config = dict(
    d_shared_expert=0,
    norm_eps=1e-05,
    tie_embeddings=False,
)
Below are experts of layer 5 (counted from 0) of a mixture-of-experts language model. Rows are named router (the router's row for the expert), gate (a neuron's input weights, with its number), up (a neuron's input weights, with its number), down (a neuron's output weights, with its number) and show model dimensions 0-223. Each number is 200 + 30 x the weight over its row's rms, rounded and kept within 0 to 999.
Before each expert's rows: "comes before" lists some tokens at least twice as common just after its tokens as in all text; "mostly gets" lists some tokens that are sent to it at least half of the time. This comes from a sample of Wikipedia text that the model never trained on. Tokens count by the router's weight.

# expert 1
comes before: " ", " The", " the", " and", " In", " He"
mostly gets: ",", ").", ":", "),", ".,", " :"
router,242,149,219,198,218,206,244,175,200,166,162,283,217,221,146,236,164,140,211,172,185,174,227,208,179,189,177,210,193,184,212,241,237,209,196,224,250,220,210,155,231,200,171,194,241,160,197,213,240,222,222,208,244,187,211,148,172,194,177,232,238,252,239,184,208,163,228,193,203,154,224,195,227,182,225,134,231,287,166,224,220,234,201,165,161,203,223,186,194,219,154,226,206,192,182,237,249,171,192,200,219,206,205,159,196,173,175,178,181,202,222,203,207,231,189,205,173,199,191,187,147,228,199,150,226,231,191,170,234,232,257,176,132,137,234,157,216,226,202,158,180,281,217,252,225,186,222,185,202,189,210,238,132,220,216,181,168,239,210,180,227,243,186,220,178,191,168,216,159,188,173,154,175,187,169,178,165,208,200,181,176,217,210,208,234,219,218,189,198,177,162,228,198,236,216,226,264,174,185,220,235,196,174,182,213,209,225,224,222,192,239,228,246,184,156,187,217,186,186,204,278,168,232,167
gate4,172,229,197,200,211,188,190,210,173,190,208,160,164,181,192,185,220,170,189,192,196,258,180,258,201,197,195,188,209,167,175,148,210,190,204,219,222,199,196,181,188,174,162,187,163,176,200,194,161,202,183,242,209,197,272,224,191,186,201,223,218,215,159,181,185,210,234,172,232,219,174,235,207,204,208,192,217,144,159,159,208,205,215,194,192,162,152,229,185,171,209,156,173,247,259,224,250,180,205,166,254,142,202,233,226,195,213,163,213,200,174,193,251,235,207,165,214,205,158,224,187,195,144,163,160,176,253,199,134,185,193,127,148,175,189,171,152,158,253,202,233,193,143,187,262,221,238,224,207,143,142,209,210,134,186,221,195,234,181,225,238,247,210,218,150,192,192,202,201,217,207,202,206,168,146,225,165,180,168,232,227,196,199,159,201,183,199,230,149,177,218,210,208,207,235,169,184,152,177,143,154,223,193,194,177,177,185,279,156,178,176,198,216,192,208,166,147,175,211,175,228,253,190,260
up4,234,170,228,150,159,203,171,270,182,177,142,221,250,206,232,194,174,188,181,170,189,200,163,133,196,179,191,267,202,185,222,185,193,219,210,204,233,213,229,209,146,180,187,210,210,192,251,182,212,211,181,215,161,153,173,214,194,209,227,176,182,152,191,237,173,242,190,205,174,217,134,173,214,227,175,171,218,254,139,276,212,155,209,214,224,194,205,227,215,213,170,221,190,189,222,205,207,193,197,186,176,224,216,240,233,219,150,172,264,183,179,206,212,228,193,245,239,208,178,229,159,204,220,219,244,221,176,198,257,215,234,146,210,167,165,198,207,194,207,210,164,172,152,246,163,203,235,176,168,228,187,245,237,182,220,232,225,178,212,178,154,220,206,182,214,250,241,165,160,203,155,246,209,267,204,177,150,202,184,176,205,228,218,160,213,230,138,229,200,204,228,151,182,175,191,179,169,142,210,213,255,168,232,206,180,161,154,234,131,191,181,214,181,211,222,209,154,171,204,218,228,177,230,169
down4,203,228,242,194,256,238,223,171,234,176,206,203,180,175,207,192,218,165,206,185,231,238,249,272,132,259,164,154,216,191,175,184,179,195,205,160,222,210,137,189,273,213,187,190,195,190,212,210,210,227,203,148,264,179,241,212,201,173,203,194,155,229,224,193,246,192,158,245,234,190,228,217,184,166,220,204,137,191,252,191,205,207,192,235,176,194,187,194,218,171,187,180,166,203,176,196,168,185,163,126,191,169,210,141,211,148,256,185,210,174,195,171,201,203,249,204,187,186,266,223,218,125,197,193,166,164,206,148,200,173,147,238,187,231,249,184,180,192,254,232,252,211,218,187,255,182,195,158,179,207,178,211,191,170,193,157,171,196,212,194,245,218,175,213,225,152,200,196,229,251,206,131,228,215,196,214,201,168,195,220,190,176,223,197,168,206,222,243,197,191,219,236,241,203,217,245,142,225,229,187,178,215,221,180,182,211,207,202,158,229,204,157,156,189,142,186,238,191,181,180,169,244,175,195
gate5,192,176,178,206,136,177,165,233,174,179,202,172,169,195,210,178,184,209,155,179,209,218,234,202,185,221,198,233,140,241,131,208,174,231,178,164,238,193,173,222,219,197,183,126,216,186,206,170,188,232,191,191,216,184,124,208,217,146,234,147,199,202,182,227,204,197,216,172,244,160,199,249,194,259,193,180,199,205,223,233,237,217,224,166,188,231,238,162,215,158,203,200,236,227,192,243,270,224,173,188,179,232,200,174,151,225,179,171,174,199,224,184,194,206,222,167,178,196,225,249,240,201,156,203,228,163,197,225,181,243,178,176,173,192,152,235,172,203,162,156,232,270,190,235,265,194,198,198,214,231,217,199,220,210,220,186,270,222,189,208,192,207,177,257,185,226,166,172,142,141,247,202,188,155,185,193,217,254,203,184,195,213,192,226,181,213,238,192,185,145,205,217,213,190,272,233,193,270,213,223,180,274,185,192,188,214,202,171,224,201,187,227,238,233,166,196,247,149,194,232,198,240,217,174
up5,198,227,192,232,217,185,219,190,217,167,148,199,195,190,211,186,188,131,207,191,190,218,215,184,227,179,179,168,198,180,154,242,241,230,177,234,242,193,204,230,166,176,206,239,221,205,210,131,202,193,161,201,214,192,215,233,178,190,137,186,231,137,207,185,201,227,202,232,225,239,202,224,244,198,219,223,221,164,130,247,151,248,201,193,260,260,253,230,179,184,193,260,200,245,132,215,219,292,219,206,220,173,251,206,190,226,232,191,211,246,209,232,128,158,231,190,155,207,197,215,221,193,213,243,225,173,234,217,144,181,154,234,209,187,200,214,195,209,184,243,259,246,230,231,222,163,221,173,249,202,246,214,182,229,189,205,180,176,245,225,205,211,187,221,218,248,162,223,196,144,167,214,188,202,212,171,214,225,237,180,211,148,176,201,161,181,231,214,197,172,177,166,282,163,178,215,202,245,229,201,165,228,213,226,209,196,218,204,218,179,188,189,202,237,221,244,190,187,229,183,187,230,175,229
down5,249,208,192,204,137,188,156,192,148,160,215,197,166,211,203,156,205,129,254,151,217,188,248,182,196,209,174,178,182,211,179,179,210,148,137,224,253,132,154,171,178,122,246,192,177,174,211,177,221,171,182,186,177,188,205,201,221,172,169,204,264,212,242,205,163,229,179,245,198,173,206,208,230,201,191,209,213,244,196,219,239,211,269,183,210,151,170,204,225,210,252,151,175,221,196,232,220,164,206,221,207,225,165,254,178,196,166,212,220,173,206,196,191,218,247,212,165,200,185,202,230,199,195,157,173,252,176,187,148,201,178,226,181,159,198,215,152,199,172,193,205,206,243,183,169,196,180,227,216,269,199,194,167,224,212,227,169,210,188,176,174,222,182,253,173,136,244,190,187,174,250,208,220,233,138,147,157,246,185,189,168,196,185,206,194,166,202,206,202,246,176,229,184,173,196,232,203,221,192,220,233,165,229,146,188,197,176,230,175,196,213,238,235,182,171,198,250,242,209,150,150,172,193,225
gate6,181,227,253,228,188,170,130,222,236,200,170,198,218,233,205,210,165,199,172,217,208,176,206,213,194,230,202,205,199,229,191,220,195,235,222,221,182,220,205,199,246,212,189,207,289,183,250,238,220,223,248,219,220,234,245,210,199,237,235,186,211,223,222,215,238,130,199,209,202,203,197,170,168,208,286,231,203,210,210,161,231,230,231,230,175,187,168,240,213,162,211,135,214,179,190,180,145,189,183,152,169,171,145,182,252,256,196,192,227,189,168,202,166,184,181,207,142,192,182,130,181,253,261,202,225,205,198,184,191,201,250,155,204,204,194,183,159,205,166,163,226,222,138,192,191,197,156,211,234,213,241,213,247,192,229,221,210,179,211,151,217,229,181,238,199,227,175,216,223,193,199,278,152,273,165,175,177,180,208,213,222,232,250,214,207,215,192,184,218,182,187,177,134,216,223,197,225,194,200,219,162,184,167,151,220,203,227,169,215,239,186,226,141,173,165,196,184,191,245,174,184,225,202,251
up6,197,155,234,155,288,175,194,266,244,139,189,202,154,182,277,139,223,214,205,183,221,197,194,181,243,190,209,187,199,193,197,196,208,239,189,200,259,220,228,209,212,170,179,249,210,187,264,225,255,234,188,166,162,204,192,185,196,240,179,217,235,248,189,212,234,254,178,187,175,233,227,190,205,185,202,207,161,188,193,193,208,213,240,248,179,194,177,186,215,145,132,194,216,197,275,222,216,223,175,158,256,201,180,240,230,185,237,282,214,177,253,233,158,154,213,178,188,171,222,218,184,282,183,223,148,224,173,148,185,202,241,232,213,205,198,231,202,150,183,175,213,212,191,214,212,234,180,214,191,251,169,184,178,212,164,256,190,222,211,227,249,209,210,231,193,220,181,213,176,203,162,245,226,172,204,186,193,229,180,186,222,196,218,196,194,193,200,194,163,231,185,202,159,233,204,214,221,181,221,186,175,234,145,144,167,192,196,198,221,194,168,206,238,220,233,191,187,241,222,148,184,232,209,173
down6,251,271,119,252,218,195,192,144,198,228,252,231,155,255,155,270,274,201,203,186,217,220,237,178,189,186,211,204,210,141,199,177,180,164,190,191,203,159,264,196,180,198,203,143,212,229,202,237,185,173,207,184,272,205,219,196,183,200,185,202,161,190,197,201,185,154,181,201,218,185,183,204,208,198,176,175,180,165,206,199,212,186,160,241,195,179,176,210,189,218,291,219,193,179,164,236,218,177,226,157,176,183,226,150,166,211,171,208,188,209,234,226,154,225,261,213,203,232,238,236,205,169,163,203,242,117,253,221,225,174,170,201,185,202,237,195,198,183,250,222,185,195,197,191,204,163,193,220,194,204,167,175,206,172,220,193,235,196,233,188,121,189,203,213,255,224,241,179,182,187,203,196,219,219,206,196,186,239,232,200,165,227,171,202,202,246,172,223,202,182,265,177,185,241,207,240,208,197,186,193,195,181,206,187,212,233,249,214,194,189,188,183,221,206,131,237,195,133,144,232,175,175,157,196

# expert 12
comes before: " the", " a", " his", " an", " its", " their"
mostly gets: " for", " as", " with", " on", " from", " over"
router,208,189,231,199,234,212,207,216,159,190,189,229,205,214,234,155,164,200,233,190,168,206,273,230,220,161,210,183,191,183,147,210,213,243,207,232,254,191,191,116,198,111,195,201,203,187,235,186,215,199,192,196,192,201,221,203,183,213,230,205,183,199,216,181,172,201,225,231,209,191,181,244,216,209,177,215,203,192,152,216,163,194,214,200,155,202,254,233,181,164,110,200,177,202,178,155,201,199,224,176,134,204,231,147,181,217,164,157,205,235,149,232,198,182,185,215,242,258,200,182,248,270,156,223,204,241,186,192,187,162,246,241,116,229,218,187,173,195,210,184,227,280,195,218,178,169,174,224,208,209,201,215,245,172,158,221,202,207,174,215,259,212,209,158,184,182,148,182,202,227,183,164,229,190,158,206,232,167,206,183,206,210,230,257,199,175,216,127,225,181,156,203,248,190,235,204,253,194,171,242,182,212,228,181,193,251,224,169,219,194,201,240,201,225,275,199,225,205,174,199,213,197,189,185
gate4,194,203,149,200,219,253,176,233,210,199,208,236,213,150,245,179,187,242,215,239,240,210,215,213,198,245,227,266,277,200,199,191,168,174,187,238,180,141,221,186,208,181,109,227,197,209,231,217,239,178,237,207,164,179,206,215,177,183,200,208,201,178,185,104,178,211,214,212,178,181,181,208,162,222,195,182,188,278,218,179,183,168,218,246,182,229,204,185,182,150,213,207,195,234,256,186,200,213,204,141,193,186,155,209,201,190,182,249,192,243,237,198,169,182,177,221,194,209,169,158,232,201,207,187,224,177,189,239,217,168,225,218,251,201,189,207,221,215,193,232,169,224,264,263,211,239,154,240,195,244,119,201,169,241,198,207,235,172,182,197,208,214,204,180,165,267,171,206,226,224,170,178,196,202,278,202,215,236,197,185,194,191,158,164,236,200,225,223,206,246,157,214,212,203,198,189,213,199,215,206,202,212,182,184,123,201,186,253,213,213,242,181,138,207,222,204,237,225,168,202,163,235,156,218
up4,210,190,234,188,193,219,159,191,237,135,214,171,157,259,156,236,161,221,216,162,181,207,202,236,181,260,187,164,259,173,203,228,238,175,211,209,195,211,163,200,187,204,218,186,182,211,214,153,161,196,305,211,225,176,253,173,147,177,186,200,198,203,139,266,219,225,215,169,211,250,174,180,164,230,198,199,117,217,219,221,204,189,194,194,213,139,202,144,236,166,210,226,247,124,225,175,179,208,210,179,215,227,225,207,193,167,153,233,207,191,210,162,192,224,225,225,297,188,201,213,171,211,212,200,164,181,196,182,199,202,206,182,173,170,254,190,223,181,195,224,204,228,165,243,166,222,220,202,202,199,193,170,188,178,223,130,221,157,193,263,196,211,171,221,146,213,216,201,187,181,193,216,249,246,205,214,144,232,200,159,201,166,172,190,187,220,218,221,194,179,171,204,223,216,209,200,254,203,199,211,209,138,207,174,248,177,171,185,240,218,200,157,196,187,213,160,169,170,195,215,220,161,250,203
down4,175,127,133,194,203,239,267,183,162,214,188,232,215,217,182,211,187,244,187,169,180,175,241,245,197,210,184,158,208,178,244,244,200,155,226,187,238,186,195,170,186,210,159,167,238,232,205,160,148,201,205,223,193,145,271,167,139,201,167,212,157,244,192,228,234,240,163,201,197,210,181,152,200,204,210,208,195,171,226,242,191,164,157,196,189,171,197,188,269,225,181,239,241,145,242,180,246,201,204,231,240,176,209,168,166,162,190,201,153,179,219,197,150,236,236,217,209,188,193,175,237,168,236,139,215,155,206,175,163,171,194,248,156,221,216,243,167,172,180,224,204,189,193,189,167,223,235,236,209,191,192,199,190,154,214,226,184,196,169,174,216,184,230,174,190,225,191,203,194,153,152,182,237,236,214,222,224,229,217,226,271,174,224,243,200,181,212,237,203,200,207,280,215,249,246,230,190,179,159,175,179,218,181,168,214,208,227,182,197,235,226,183,242,190,237,209,191,198,225,179,255,183,217,172
gate5,238,230,185,223,164,170,228,230,250,186,177,218,200,206,207,163,159,164,207,198,234,197,228,215,197,160,228,178,167,225,202,210,261,200,174,208,253,228,172,214,215,246,190,253,222,176,197,225,199,189,174,198,197,198,178,206,218,224,203,181,240,228,152,234,196,156,215,201,128,167,199,213,202,234,154,203,181,148,227,224,156,246,212,162,220,189,161,216,189,222,212,180,229,287,193,220,191,185,235,232,168,245,234,235,218,199,209,179,177,215,185,220,200,171,184,224,227,118,182,187,259,236,251,202,234,268,208,252,190,208,200,176,171,176,163,181,218,264,181,212,228,201,183,236,249,166,268,220,161,174,187,221,223,214,180,203,190,185,104,252,172,184,208,214,184,209,255,186,185,244,168,211,245,230,220,209,170,167,226,180,213,133,192,220,199,203,221,268,203,241,189,217,177,201,183,211,167,214,209,192,255,199,190,201,164,217,181,187,250,193,227,210,178,223,231,198,208,215,164,234,170,204,147,255
up5,148,164,248,184,200,261,186,225,235,182,217,262,222,156,164,206,211,217,219,204,135,208,174,205,217,166,216,228,207,265,180,232,130,195,241,221,169,199,206,206,178,203,160,201,230,237,176,233,164,247,190,174,244,184,205,176,243,203,201,181,147,194,185,196,226,221,186,204,216,212,249,273,185,146,228,164,232,205,198,199,181,207,198,224,254,167,198,182,183,242,182,165,214,187,234,224,173,238,169,169,172,215,239,135,183,216,205,264,238,201,171,192,214,205,174,156,195,233,223,169,168,206,248,185,171,169,176,216,206,172,177,215,177,205,216,185,158,192,150,194,212,255,211,157,257,194,225,189,206,228,199,209,249,196,165,147,198,161,141,146,144,198,195,203,207,202,241,235,170,158,214,217,177,219,207,255,198,206,192,215,186,194,185,250,263,169,200,167,249,232,224,240,148,206,191,226,207,175,177,130,240,222,244,217,196,165,190,190,226,198,231,193,227,244,206,211,206,247,229,193,204,237,185,208
down5,162,190,233,235,168,158,140,229,193,184,186,251,179,219,145,177,158,207,207,223,191,193,229,199,204,198,203,170,189,200,166,169,241,145,228,168,145,159,199,206,158,197,267,186,245,177,215,180,175,188,182,180,190,190,184,178,158,187,260,162,229,231,238,213,228,228,182,222,181,169,200,163,224,256,209,194,230,203,207,213,197,168,232,194,198,180,251,182,224,200,153,203,231,202,201,202,253,160,171,239,208,214,241,206,144,184,258,180,230,216,286,215,170,177,222,210,170,252,168,214,210,239,205,244,240,203,221,230,270,255,194,210,168,188,189,143,169,194,173,250,184,204,195,215,190,173,185,234,181,228,187,169,193,215,158,169,192,159,241,193,224,220,183,203,236,270,178,188,185,207,214,214,236,243,196,204,252,254,225,237,201,231,210,246,212,205,171,189,239,182,187,215,201,206,263,206,215,210,229,183,243,186,174,175,211,180,177,159,196,217,161,216,171,243,217,209,276,249,226,209,157,243,169,173
gate6,222,207,212,209,185,258,227,250,170,213,176,212,159,197,246,144,267,156,224,191,206,106,183,198,235,172,193,160,209,172,155,143,185,218,218,258,134,234,155,214,183,225,225,219,146,191,155,207,195,196,174,229,182,192,196,237,201,214,245,178,193,179,157,221,206,163,166,125,232,132,192,189,237,216,141,217,149,173,229,180,257,236,212,208,196,209,236,203,175,152,237,233,198,159,197,134,250,149,254,168,207,189,185,190,197,164,203,233,179,219,203,178,170,184,212,147,204,211,172,208,241,170,233,201,230,194,221,289,181,249,193,195,162,226,196,210,174,208,171,201,173,194,224,160,214,213,223,237,172,243,211,178,194,214,172,200,233,244,203,180,251,223,205,209,159,221,216,181,188,181,203,224,207,231,165,221,171,138,233,185,188,197,193,211,234,177,209,188,203,210,239,188,211,193,215,223,252,199,202,178,213,195,192,227,187,208,236,163,194,204,152,194,171,171,220,260,180,193,199,224,200,200,250,193
up6,213,193,212,243,196,227,213,268,171,234,202,150,201,211,228,197,194,168,227,253,182,193,193,204,189,203,212,187,241,171,130,162,202,233,201,182,240,198,226,224,213,170,259,172,201,181,253,188,224,205,177,207,262,185,211,217,207,236,175,192,206,210,192,238,224,165,176,238,205,144,193,199,166,166,221,194,209,178,212,216,220,243,204,161,207,205,215,184,202,204,234,228,198,226,239,93,266,196,257,169,177,233,175,184,203,173,223,214,227,218,194,156,220,222,201,183,206,181,221,172,251,183,216,198,255,167,206,246,128,187,206,203,221,238,213,229,196,223,196,223,200,196,231,173,198,177,175,183,186,258,172,167,181,197,177,200,179,218,197,181,194,252,216,161,191,222,188,177,163,203,210,195,230,218,203,216,187,167,174,244,179,170,235,130,245,248,197,159,199,221,179,248,250,198,142,242,163,212,191,207,209,162,150,283,196,153,275,200,193,218,211,165,159,148,215,232,175,212,119,218,183,214,215,222
down6,169,184,174,197,156,191,177,185,218,210,142,218,235,177,204,174,206,248,196,183,198,212,213,218,197,188,205,230,186,198,272,202,226,246,217,190,237,183,186,214,199,217,200,166,199,172,198,194,153,210,185,224,181,222,307,211,223,209,217,224,223,175,236,174,155,256,214,224,189,242,186,190,271,193,232,156,227,195,186,261,220,189,192,168,228,236,169,214,201,246,169,190,192,197,211,235,149,249,208,193,208,199,169,212,205,232,259,253,209,227,144,225,149,236,187,182,188,171,147,232,195,204,193,164,189,166,220,230,235,222,191,199,171,151,220,237,197,150,225,197,233,182,184,239,202,183,148,148,238,153,185,141,181,198,208,210,126,221,183,196,215,185,163,236,215,192,201,245,203,148,183,212,191,208,186,209,280,204,238,233,210,198,185,145,234,200,183,232,168,169,184,194,171,207,213,236,233,238,194,198,199,216,239,185,290,145,161,242,208,228,191,222,204,167,150,181,254,201,211,163,199,168,198,209

# expert 4
comes before: " |", " (", "i", " |\n", " and", "a"
mostly gets: "\"", ")", ".\"", " Michael", " Thomas", " James"
router,208,141,151,173,184,177,153,143,181,209,181,206,197,173,167,213,165,197,276,211,185,170,217,220,205,154,218,185,185,145,175,220,260,188,254,250,217,245,201,182,167,222,228,161,191,201,191,153,197,159,212,249,238,222,129,228,217,200,185,202,163,224,181,196,215,167,181,160,150,196,146,257,231,194,200,189,200,202,179,193,242,245,236,237,214,235,243,203,244,173,169,167,193,248,212,183,266,238,168,200,190,160,198,217,236,213,213,189,228,134,191,140,241,186,207,204,191,156,175,166,225,207,226,156,200,191,207,181,163,239,217,216,212,154,205,199,203,129,246,204,188,189,157,200,178,232,162,216,210,227,202,258,231,185,255,194,202,235,203,211,198,193,170,194,187,239,174,227,215,233,173,236,206,179,208,242,205,220,204,226,198,227,206,215,221,235,210,188,212,204,227,169,211,229,148,207,224,159,179,232,187,203,207,160,155,165,201,166,244,228,259,221,241,220,232,213,212,190,243,178,245,195,231,138
gate4,178,241,189,230,175,210,187,209,190,198,224,158,216,210,191,211,225,205,141,252,203,190,217,203,278,179,164,191,241,206,188,167,200,179,182,184,274,193,116,174,238,196,191,203,204,198,218,224,229,212,185,187,196,182,178,181,180,204,211,223,225,223,149,205,189,234,242,171,191,223,226,200,192,228,212,168,203,225,191,237,133,245,216,187,195,233,174,215,178,252,205,198,240,254,316,217,151,217,253,196,194,222,226,227,219,258,177,269,201,176,202,181,203,152,197,182,192,234,201,207,224,180,188,167,193,193,234,244,209,227,250,188,213,228,194,178,201,227,193,245,96,172,187,201,180,183,160,176,228,217,210,205,188,189,200,272,210,224,188,195,215,216,232,192,194,188,223,220,162,139,264,214,210,182,180,144,157,193,189,205,217,183,226,204,192,210,221,195,172,209,241,207,124,233,233,199,189,234,217,199,183,135,225,219,179,158,260,228,219,201,234,209,224,165,231,210,193,158,223,197,269,208,191,213
up4,192,209,209,169,216,227,214,192,235,197,201,186,240,203,173,215,260,253,170,165,208,216,163,210,219,197,194,170,140,248,214,237,216,171,233,187,239,250,166,210,222,241,208,220,203,217,149,196,218,170,156,184,180,212,156,157,207,256,205,245,190,180,124,196,225,167,208,270,209,231,178,229,231,202,217,194,194,183,179,175,216,239,221,184,185,251,231,209,187,239,196,190,203,154,194,193,182,200,221,210,223,150,223,243,162,201,195,218,186,165,174,193,197,249,177,196,231,201,209,210,231,170,165,218,239,222,210,213,118,213,219,220,208,239,194,228,195,167,185,177,208,195,157,213,187,175,210,238,221,218,229,140,262,220,264,229,225,191,198,190,198,192,183,253,192,170,227,221,212,220,174,188,176,174,243,188,121,150,192,199,117,162,164,219,169,223,195,183,164,232,194,192,188,195,208,156,208,243,211,226,193,153,150,212,193,165,267,203,158,208,228,242,192,245,183,213,181,121,224,173,211,133,177,161
down4,169,143,225,181,156,205,180,194,167,226,226,179,188,180,180,165,249,193,181,127,190,237,226,208,186,163,244,167,240,215,197,201,249,182,196,190,177,202,172,173,189,192,251,153,170,238,163,198,169,208,202,242,165,161,189,186,233,177,228,182,214,189,179,199,169,121,172,202,213,211,204,165,223,147,223,163,175,192,190,163,240,175,185,279,224,188,169,220,247,183,232,183,178,233,176,229,233,212,198,222,181,226,189,148,203,181,223,214,199,118,215,197,155,207,230,117,222,188,230,153,201,208,241,134,221,190,152,232,210,215,193,187,239,163,195,221,183,219,261,245,189,239,198,193,248,211,192,174,246,187,202,214,149,145,181,183,143,218,185,152,228,271,181,204,256,202,268,193,232,198,179,183,199,202,255,181,188,218,201,167,205,177,214,193,188,161,220,207,202,169,230,232,244,204,236,209,234,165,228,175,196,186,203,217,221,213,213,206,226,162,188,175,198,174,199,142,220,192,198,206,226,258,213,229
gate5,166,192,165,194,206,215,163,184,225,212,173,208,223,193,198,209,227,211,246,180,213,212,213,240,175,273,222,208,215,162,210,257,215,184,183,204,191,184,180,185,210,142,191,189,184,221,202,178,167,156,213,183,168,178,174,251,205,274,161,232,190,185,266,202,139,194,162,189,229,206,168,213,198,211,155,252,232,190,152,226,236,194,155,266,134,152,186,153,213,236,140,183,251,170,198,146,217,180,149,207,210,197,220,203,230,222,193,187,137,211,176,237,219,224,205,181,151,172,239,210,215,183,157,217,154,224,157,185,156,192,227,209,151,251,217,194,214,241,213,153,226,212,224,191,219,211,167,240,212,239,173,195,209,194,245,237,237,248,223,178,188,191,241,172,246,193,154,203,189,164,243,123,206,206,203,231,211,188,211,208,249,204,202,212,234,188,227,197,239,208,219,217,174,194,234,162,168,207,225,234,160,201,197,200,211,182,194,167,207,206,172,158,283,161,214,191,166,220,183,208,142,226,243,203
up5,177,264,175,195,198,256,229,171,216,187,222,227,188,227,156,258,182,170,227,108,164,259,196,200,167,241,284,234,246,191,216,208,147,209,188,199,199,145,184,184,206,181,140,196,172,204,196,146,190,163,269,174,152,178,245,201,227,276,192,254,171,182,172,213,198,166,190,254,247,136,172,164,169,223,198,185,192,219,222,165,198,115,240,231,195,146,154,210,201,232,217,222,200,199,218,127,195,196,208,225,229,158,238,176,177,220,201,167,221,216,171,210,234,238,187,222,172,197,173,222,214,190,212,187,202,179,247,159,208,177,236,180,241,215,226,216,221,151,225,162,223,207,214,208,212,240,174,201,211,204,224,176,200,214,190,226,210,157,222,170,232,237,193,208,154,177,199,220,181,161,211,160,213,191,227,214,187,209,170,233,198,174,190,203,210,200,223,205,220,205,223,235,193,209,232,216,187,181,224,149,264,246,190,190,180,147,172,198,169,215,179,217,237,207,183,228,179,171,208,222,186,184,178,240
down5,205,162,191,260,210,186,268,284,196,169,197,215,194,229,227,176,218,188,233,170,209,228,249,183,148,240,207,238,178,227,234,188,207,192,208,190,204,205,128,229,165,216,192,196,224,221,199,170,198,199,213,191,215,186,237,193,184,276,226,208,231,174,227,227,205,141,219,280,211,167,137,169,240,174,211,213,202,153,219,203,198,186,199,170,208,127,158,237,243,195,229,206,207,171,217,241,168,193,167,250,200,217,201,163,217,226,217,199,174,191,166,186,220,221,127,224,198,200,216,221,184,160,201,232,153,194,207,156,190,173,178,194,191,264,229,206,175,185,190,175,204,224,251,212,164,211,196,181,246,226,172,170,236,171,215,190,210,177,216,191,187,204,205,207,208,193,234,185,223,183,231,172,250,215,186,230,202,147,194,217,220,159,246,194,191,170,199,214,254,165,198,240,198,162,281,189,230,226,198,153,223,206,185,195,255,98,236,169,234,207,203,161,246,219,183,163,188,182,204,254,178,184,181,224
gate6,201,230,198,184,243,156,204,222,188,170,238,199,175,188,249,251,175,244,196,245,199,172,246,182,206,207,147,151,183,182,213,297,224,209,234,203,211,188,166,173,177,190,201,234,194,194,164,223,134,207,247,139,197,200,200,255,202,216,187,187,222,218,126,206,168,174,245,180,237,192,171,159,172,223,210,251,170,181,226,175,191,241,254,187,212,125,239,248,228,230,203,222,187,251,201,212,179,240,204,223,190,181,223,181,227,186,227,197,186,226,267,253,205,270,216,176,200,190,231,181,187,197,204,153,146,224,179,204,148,179,177,197,243,236,185,157,208,249,219,202,179,151,184,243,192,184,161,191,250,249,200,241,263,148,224,222,215,208,138,209,184,211,198,241,170,214,164,137,220,163,191,185,217,174,191,248,199,215,173,206,221,203,167,178,210,204,210,222,200,189,189,183,182,195,185,179,213,208,173,195,169,163,171,216,194,217,244,231,230,177,188,150,205,202,226,188,188,206,221,176,149,150,213,208
up6,235,164,209,200,200,147,158,225,147,205,209,208,199,193,164,180,193,154,214,239,197,226,181,165,247,194,181,185,260,204,176,247,211,296,177,218,210,200,231,196,228,151,172,233,231,215,195,169,226,196,217,153,185,215,235,211,154,222,140,184,245,194,206,158,216,168,162,180,169,169,184,208,186,169,201,226,207,256,271,196,211,193,198,192,206,202,245,141,196,229,228,198,177,199,203,216,179,226,194,181,215,171,150,160,128,142,178,196,186,227,199,211,160,241,159,177,203,155,235,192,239,200,216,185,197,191,195,179,209,225,224,187,224,222,187,189,190,205,232,163,196,201,238,220,148,147,186,203,205,245,179,239,173,134,183,248,236,165,212,213,175,185,232,220,154,154,222,164,244,233,169,166,225,192,167,193,204,161,201,185,155,193,126,196,192,177,172,214,225,165,196,185,256,170,183,211,132,194,200,246,196,193,173,231,140,183,235,196,219,143,193,219,177,149,175,241,198,237,235,211,200,197,247,195
down6,195,221,247,193,224,145,248,207,264,190,211,211,178,180,207,228,231,229,237,191,150,185,173,244,224,203,154,224,218,180,189,143,155,173,169,197,253,155,194,221,168,217,182,239,171,213,209,235,204,210,157,239,222,269,190,162,206,231,162,269,263,196,192,177,223,199,249,131,163,175,206,180,162,190,208,199,183,204,224,221,166,173,200,152,210,190,232,210,225,189,235,214,202,167,231,222,189,238,250,195,163,215,198,211,213,274,201,191,175,175,204,207,223,215,191,176,193,186,179,199,193,191,204,182,218,194,201,261,244,243,124,206,207,211,211,184,165,191,211,165,229,224,233,192,211,192,229,217,183,197,236,159,297,151,112,227,188,177,200,160,161,173,213,204,264,241,191,172,233,179,190,219,182,218,224,201,192,162,216,169,202,140,227,231,227,178,179,177,216,226,204,174,204,234,191,240,202,198,201,173,190,229,262,178,207,179,209,188,171,196,196,171,217,175,204,191,169,277,190,181,251,231,240,223